Weights of a small mixture-of-experts language model, trained from scratch on English Wikipedia.
Training: 958M tokens, 7306 steps.
Below are experts of layer 4 (counted from 0) of a mixture-of-experts language model. Rows are named router (the router's row for the expert), down (a neuron's output weights, with its number) and show model dimensions 0-63. Each number is 128 + 32 x the weight over its row's rms, rounded and kept within 0 to 255. Numbers have three digits each.
Before each expert's rows: "comes before" lists some tokens at least twice as common just after its tokens as in all text. This comes from a sample of Wikipedia text that the model never trained on. Tokens count by the router's weight.

# expert 22
comes before: "\n", " |", ",", " –", "\n\n", " ("
router:094181108134096144091096096095116114118156134178069152145125144165143126136158117149105139134113114141199096123134185127112062103137115164087126178142094131118145120145146098130142181097081095
down0:106117116095115100115128126103162077140105124073117090094174132102105113145101159081082176115054106141129139002102172160177121060137125198154102125186133112099153115101069132149147146096104110
down1:095131096134109117098150123190101130178154077176170140141089134151116154161116110118116066118157162082144172117122169146130122129103106098143138166145115138149115194159064183069132142168075126
down2:146180160091190113168119108061111071119151107098139144093129148152159138122120137110136132097127129129132139152065079095100141105152180103108134109119105148126095146029102142110107112156166126
down3:117164166189129126116128124151111144126151160130142072136136088169098058149127109081109147128106119128176122128143154096133183164145106134164133130113080121108151128088108098142083146141119106
down4:109099118190175142165083184085142167168111154128103112107121116102093079114116106104089169135124077182090169173076118193175067142147140137131130126107119174153151172150164162104070189180146088
down5:099111185129171109137121133071114121121116174165128087109163112109154162156125093127164134080138159146135108117140135122133083095139171091168115168086109115101123097137098125137146127126094145
down6:058131126112146051142145143045124135157173120080100105167139070160120156171174084114159111155158115035113165136112179119233062098125163136113118063152109089153084095098119123099082098068134142
down7:117154091114138112076188101152103178149156097079118171150142171107062079126109157110136138096144007137116125138127122091084080190076119094133176101162157159120208149123155154119134116145131114
down8:061128088147144123146116208110073119124151150102165131082141120105117081156154119148173185195181149094089074150083094142108151190102172096159140141108124147084156166118175148081075105098154107
down9:137149068128066109080055153095091138089112137142060137138100118113096109130105159136167154080119192093148130111074108166132133110131116107128179144109081101094063154119132130073152164081120134
down10:118153125131113132123108117124130061109157111139129164180103180087105145163118095111124105117116118127140149118133128093201143097080125146126125092155090176160138131131104130114094185139097182
down11:151131159093161196115168122176131129142140170126145176080152146124127088130170133161073152164107131155117099098079140124157132137094143121100129157103121178107194101065087148083116151126074090
down12:102110151187182122116084129142111122168104076107103076102133142136132199138102147112122167157085126184143100111129122117077121105110131155129131124083065124106134130133147084089143169177076091
down13:110093146138122079126101193132193145154135169112133159173169192149190158166149104092077145184111118104138090195155158174169114136164108168142109185117098139092110127140134184098145153065130100
down14:106118115134148145097092119113084217135096120106108184082085120122117119187136126162068080116117107189175129174066116056141087151081153091156099111128066103132143156153113116113118147133182128
down15:143182123147110112114141154156099128152108112149100048159087141106078080168128068134123109087132118145111083095123117086140144130112107135109109095170114111098094106118148133045146176136170140
down16:132075130224110181082152157157144144085118156160090118088071164156129117132087069099061141173060091130132130139189114117134159147126137182113156132091188165120062144135171222221166094190136123
down17:115067103084114157123118178114144131069079134113179100123153099085105118092123115148133200130127120134137113094162138136119136128151128123118112156065098169187110137140086114101139155090169081
down18:121156128155120065144073104105144106155131167157094120158145081166163162099125162096166177112111158098148147103117169118078186140135112154114109092123111102232122077102176069162088147109110122
down19:150135113137154207121128090111059163144090079119118108103123128097099188078140134159106129098055068104107105070120127113105138171108079160109180121103152125152102163133080121060149174110118148
down20:135072088158125141112156135083122208157210186126142087174159130111088117120125099122161130161093117122147101177168065155134093161119096110069080207136129135143139148134132145118064123096127063
down21:113120118126106136092067129104104087094100156118126172134157172125116128091111121110089140104126096173161108217120115155108116146137140148147118149062090120101126071134126079128099223086188106
down22:138100086033143115110136123099107161142188177090172131101145105091089136151115184091123132144102190152158124083111110113139120174089104123133105163113104106147133128119105128134103104145174084
down23:172101156090141160105163089158142126168108088072089174117095112139132105095179073211144118182178118133113150077180112124161123142145111112187063154156126154132118114096126069150150139146120093
down24:139150101105057080120133197121153094145157100133161168136145158134131190137118188126115164104163152108100179200129148115168109121098105133144117133167085111123117121091141156115170110105111166
down25:113113101115120140052140094129089115197127123141163091186123121154113140184127125108173124144151173138155173103122100055086168119184153071105129093106144096146080111118127125147118101114078094
down26:143078061131085110148109158083102230095174132155084142153062120152125144128187168128109177069059129126176169132090167152114136159083137129129095121066084128097131105121118147146107189086141109
down27:143050108103072142135095119104112144115152122141170088105134126168098088115078089114083115028173094157174059075059151064144124172119182131107077111130152145116167114053097169109160135116132114
down28:093154167120110118111104163092156138147137123087167095113095148138108140082134177135177132085160109079126135113101150103122124153139186129106024111101109079118103083084127175106148104121105148
down29:108155179212094086103055127141145112063134098109089087164095114132179105118182093154104097150073050109065133087131105139165122060133177101125119112208165102073109144111166086146156109093147135
down30:147114133072095106108114146120113134137119160129112122141165123118112148167105177134166116157128129155157155172060194075090170120138110126119118110128063145132149092135121099146096052156082109
down31:115123106140049153161146122126127085082184128182184135099118142125157140118153140089109163151105096138130148143132140121138096093085127075179102152165109088131073162066143166075113119147111107
down32:182110156096125146174160134171139137122107099101132130169117121132128149154182121090133139119149102083089170087183123119160126144136112113104109138139139116129114092140167132137103111163107086
down33:137135177173139096134155156125145118130124118114123137138136125162141109172156136137104136189106037113068177120083086180235103099215135129150111142120151170132079187054101169174146151139133109
down34:097103107161136103094092136069122190107053112161134143045111123111110115117165068168111116065147115122157128149134076154102184161227114074137110117145142090143169141079181060090155086140178145
down35:126143125139121155100125156130167095121154131087159161159122086099097171151122140118118121135128098180090111132100138148130116122074158143080054150109082146125139084079070075072145074048156128
down36:137108155171123144159153154100158145149151125166126147151173144125179195088150159132112081149167164113106131179165074091067116078142152125131119129097104131162126123135119129133132099106141109
down37:150112093154132108118103073051085154158110113162109141094130099091128100143149111160185144111134117135117127076128103068169119218150117138109100136149104167127122208087114126109116122122125103
down38:152087123137123166157112106176090121070174140140138086126113080169128056132117085160106109117126114072163145072119114193091116104145107108080118159078098060102142099076067131156067114146169077
down39:101181197146110129161164186138119081147160148154099098161152115139120138119085068155136139137100094111178103134115170076138165069130106146097099117145125134139134149094090086170116098163163141
down40:102140093119164149134150106144110164113098120070126173121040084101076110089151110150099076113101138127149132131105117093120130138088136054112114137152091053121113188132112152119169144102159145
down41:127123149132052153189112155130149078195172138066137163215131129123178143106163164148151130162215131139145154092152142163098169133166195166142126116130093231174137133102162184124135112102079102
down42:119097104192122112188121143127158105163125125143062054122090177110140103152102192117133124086084153168142093109125142103039136111087131155150050122156088110098179100174146156111142135036181117
down43:139111161122107114158175186125192140088148098086145108151110177151084076107170108156158100112195117113064064111147105146116119130114141115142197151094146095100115134152187116048150116099133094
down44:153143159164092111137061118086163087075131110117083098114175146143184174098134082102124084106107187104079160111128085098135109085121138136150070177146085168104127154155103106140120102114096134
down45:105147081141116094121122155125178158145099204120113116184104135141111062163115149124141189131196154125150127095087125149128129146156102098118093124173147132121195122118152136165161108129144165
down46:124085129126102110116119098165108146107118139173117103161169134165102145089108063153154102161070147103138128116150087184139132136098093155118155169123152108077154114204149098136149144094150155
down47:156100160185111145140178145094124195194110098121151093138136104184111188131127060118108133173157130108109130082123096157169136153194117133039113095122131145149149145128222059106154120114200094
down48:132140152164155105072162136142129152147104033182132164075222130059137129122129076156101126119113097094100154076120105148113123156084157095172127148100089099148136115113081101109111100143139124
down49:125138176189124172106151135078116149119045110133129125220127113075084161126100065088087144164125075139082102152117164135133149106137142145130145157130102174174106160120113127130148176113095130
down50:109113174136136134147129142087106102151160150085140188124123129149135117149057108116103103166142150167105169144061137108116149181114137144097089169147146137057121195088128130183133073147138119
down51:169075133141132106141168125126125149114099099141114114109127105116113153142135110100101132165097109093139148119128135135092105109142172144203121116179103152156123185231142144097126165180119105
down52:115109131105222089095169122076094163147114153085104127163152163072122124124106090161129126123170225189171128062102128123074110189112105121090188152061074158146200132163068095159126170136119135
down53:118154097169126124123089098131068136164161105108097111124150127167082117151063102161106144159090174088084125117119133070129106092094102098143124132090157113145116163111173063102086164129121053
down54:130122155139117153091147143164114142098163166106112167121122169115111159114131137086112158181057122102121168089159117160110145075109095158126194122181133144184099132071115152174083098125114116
down55:129144132091179093132111089096154219168049186109069160138157101103191117123121090132130159097121122118103155187124194150129118129144096120103187117161136120148127113176135163134118189116132156
down56:135162146190121107106133115143111181104087129164151207138124113140145193122170131158164097170180143134154145169131155149128153107169154121160099157158122140121131065155173191129198147187115156
down57:104153139172119134113158116122085188082120121117110125060104154113112089107116099148129127117086130079136138145114085117170146108072092127159126146075103082092113107138105103077163135111162167
down58:208162139127130115107106069133162155047159098140127102124117127114164035098119145188134156182093137084131126121118159128076123161171094099135121145136143153107173128173173216080111103110120149
down59:102132113162141158097151140161121081135206110092165140105162108175125170176112140116094035175124160103148178093181126076165076108089095158107125108136091074161093142131162119132099084089142098
down60:145190128165140138162141083156107120111058112138118111158128082150145130145100156085113118183080132132095098184122182155123109120151154131106183116127096156088050121112102174120130097109165145
down61:119150151074112106127148132147162115140095102109192072131105123119106137133144220080176127171202090068146158129109149120134115131114160151140159082109116156216156169139151187028112165151148116
down62:092109101100062151105119140142075149113137072137141133068114133129098171142088196126114099150135089150129151092164136171128099084113099145154176060065106091100094099192146103082159117078132096
down63:162137160180132139171147180097145144124108083117112192161092139109167158091119156140187176165175119118156152124176157139140193134187169131068179136103178139138115116115124151165154133149148118
down64:140161136130126123173100106187146187132091159136078105141099113154071108135093200078149117102105127142127095180080108099122128106142146112202131112128108128150162086133130183120093038117080128
down65:162135131117129154148091114107176158141144162155103194112105151103168159174129131128117122118116158152164146122080113119087182135090133166139168109099097123140122114136093124084122113108109146
down66:111153134129116080118128105128141103097163104161153068196095116153120129074146158107160149102098083102125140112169168138069137129165130170105076114113214150171098175194114137169151187095128122
down67:141124129146110106125109117127153114103117109090135088113160096153174070135115092103109170128148075092113117164139139101127110154154092096154147108166087096140113105112145092102169152124102143
down68:098161123138125141144120154124122143147140106120130102184101105172137119193145130152175117138117170084142137090119081093144119191119120087114086136150137160096103143151178146120188123135081128
down69:116105152080078093109104120111106126155146114143113139139128113118137176142122115146191065110128173102144192107084162055138166103127120061117126088141122082168117129114123103159098102107070130
down70:164140118192134163183105120139162108117104126068130117110113129148120059103229085127153123130124046167095129116154085157132105095163129134063173118110116169119110180125142134101171162151183150
down71:173168131125132105155131132181098063158132142107074180137121153111151140158187127162141130117146177152137172112177170140157126087154105101134163120150136120158114152150096139093151096155144147
down72:110105133142094138102086172089164150120137135082166117132179083127100099183105149084173107081078133102158129111124095087181146085160133107069125083106194070113115132091110157130147156185092110
down73:133147140173162148112150142172115091179136099109114141142105120084099126088160122114170127113078144180101102102068130114075163193087195117182081154143140152060143159133192133089203205092127075
down74:140098117067135125077146110150183159109134106110103176087100173118110122126153104096098168100150121072059117132119116072097088122107140121107123126112094114096179118113148144132076056219094072
down75:181130191158168144108184142170120136111091135139069150066150117170105185112147124131167118145110128166147166099161087134132126119153154133144119119140101147078167083087216134073137133200120116
down76:139098136164164143170102101118163132166093152109145100150138072100123097178160101092152188129157120136111092155155134162128141134190175128118105103176143089145150082171133126195133119128124154
down77:143134141105086125131103120133156134072142125148126190147129134093133109113102128076173115112131180169119153152127069196131156063096123122140136131141120147123087149149159193130184131098140126
down78:105190152170125087137125165161159132124150090161063130169151077193108113144150129150102105157093153146097077069164138184160139141111138132132115148105116160201088153081091123115104119154084167
down79:119117108108222128067168104120139217205115130114090126150071093115194112152115116103147140146168195145131161121101149155126084165141055128109126162106083105133194124135087170142084148095117098
down80:115183094112131168101143149119184122168169144120098169085108166169143177158151131120159127080118150142130130124098107142171171101120112109117126135147096105077057189086141160044156085147182153
down81:145170172206123137106142142181156108100086060106099127165068159155184196134137144142089132103127139106126162123083081090142119093116151089170120127127156151126150090095128193126203062134132172
down82:171150133139036133147116138132121135129088133107086168145151133114130133146135143111168159075152145105132156125093112177129097140092075060135171156134128069079061139145134102099182173087083172
down83:140089135186119156070101156048112155073117073132076102191115148096113129107137097153099163147124146134133136134163148117108065079147134191131113103135150153200087091121137073149141160069117077
down84:121145110143064126079105102117135139116061140122114118156152101137098112124122155149161131113099163103166140135092166159125124070185125125181135090123112156134115141151185104103154139070179164
down85:149124112099105163160142115198113136112148160158121158124091104146137162136082153164115149144143189108129110130129138146095036154117073080140175133073126133152156080142117120108153088156162113
down86:156135149095086104149113147104122068106150168138088180124168107199169107099100177120145095178103069161125134153065140160098157091177163159093164185151121175155162108116116148206104144147071096
down87:130170147125123165114104151156149130118097116161153126107182144084101113137139163171132154049097137136130138128114105100119166117071139070105147108147140124121154124120142106081133145083108147
down88:153133125165145093151115120123148127110171145166074128159117070108110108152093099168154107127055042124159167146121153117119120099182155103078144078182170116104118198171119153165082189103116097
down89:123110120146125179195137099153107184099123083119145090104172068145132074187095158078125152146119157171115122128111142124111174129163107120156174120138128126135154101138155172127065136150073079
down90:136130125125130183122150094066092088146136099146097123147085139117183162083143108126141107170067143091174140181141161186116116133131135178120117071112127100186119060149113184120102121125181148
down91:114116082135142100137144135178128148177135149219119083171117129111169113135148117187145131131146130131117166092154118182104125083151111128108224137150143136131139138139144144114118125123142122
down92:110135138091126088096137138134100149111122156100120092153130141146124105134133126117140167093116168134162120080168129171132133141110066181121126161100163119117095152139106158108096102110128075
down93:105073127180112096153117143064111133100114138151153055129148142144136155143109108186062123113188128095189115058126171075131064167092090177113124129062148148131218107096113096130161110122144122
down94:099078135107083111103078120170087134119196072113170086111149107162125165108124093103095118189141120176070113070163132164070138142107101136141112099151103103071152113179111170124143146142114134
down95:109092163108116130171091148065139076123121139125101171169154109171130126103132139103124144109080115122121085108139141119153114158152134193140089156099117130101061076115116108204153164052119114
down96:140135141090051178158130094163193154109069125145127183137123134121095111136144114145123129101113113228113082172109172188037129168090151104130165147103091093152069110041080088122123130046134097
down97:133101054120104195156124173137105172141158156081126153137120135180167091141128171154149084098148146128168097115111094078137110197121118122155166128097083136132150131077123123093202096104154104
down98:114129150185123155152103129110122165158170148177166152166107092140137142106093174116136079108120106121124114132083126087145146126081109163087114092141126111118127122099091113112051118166136123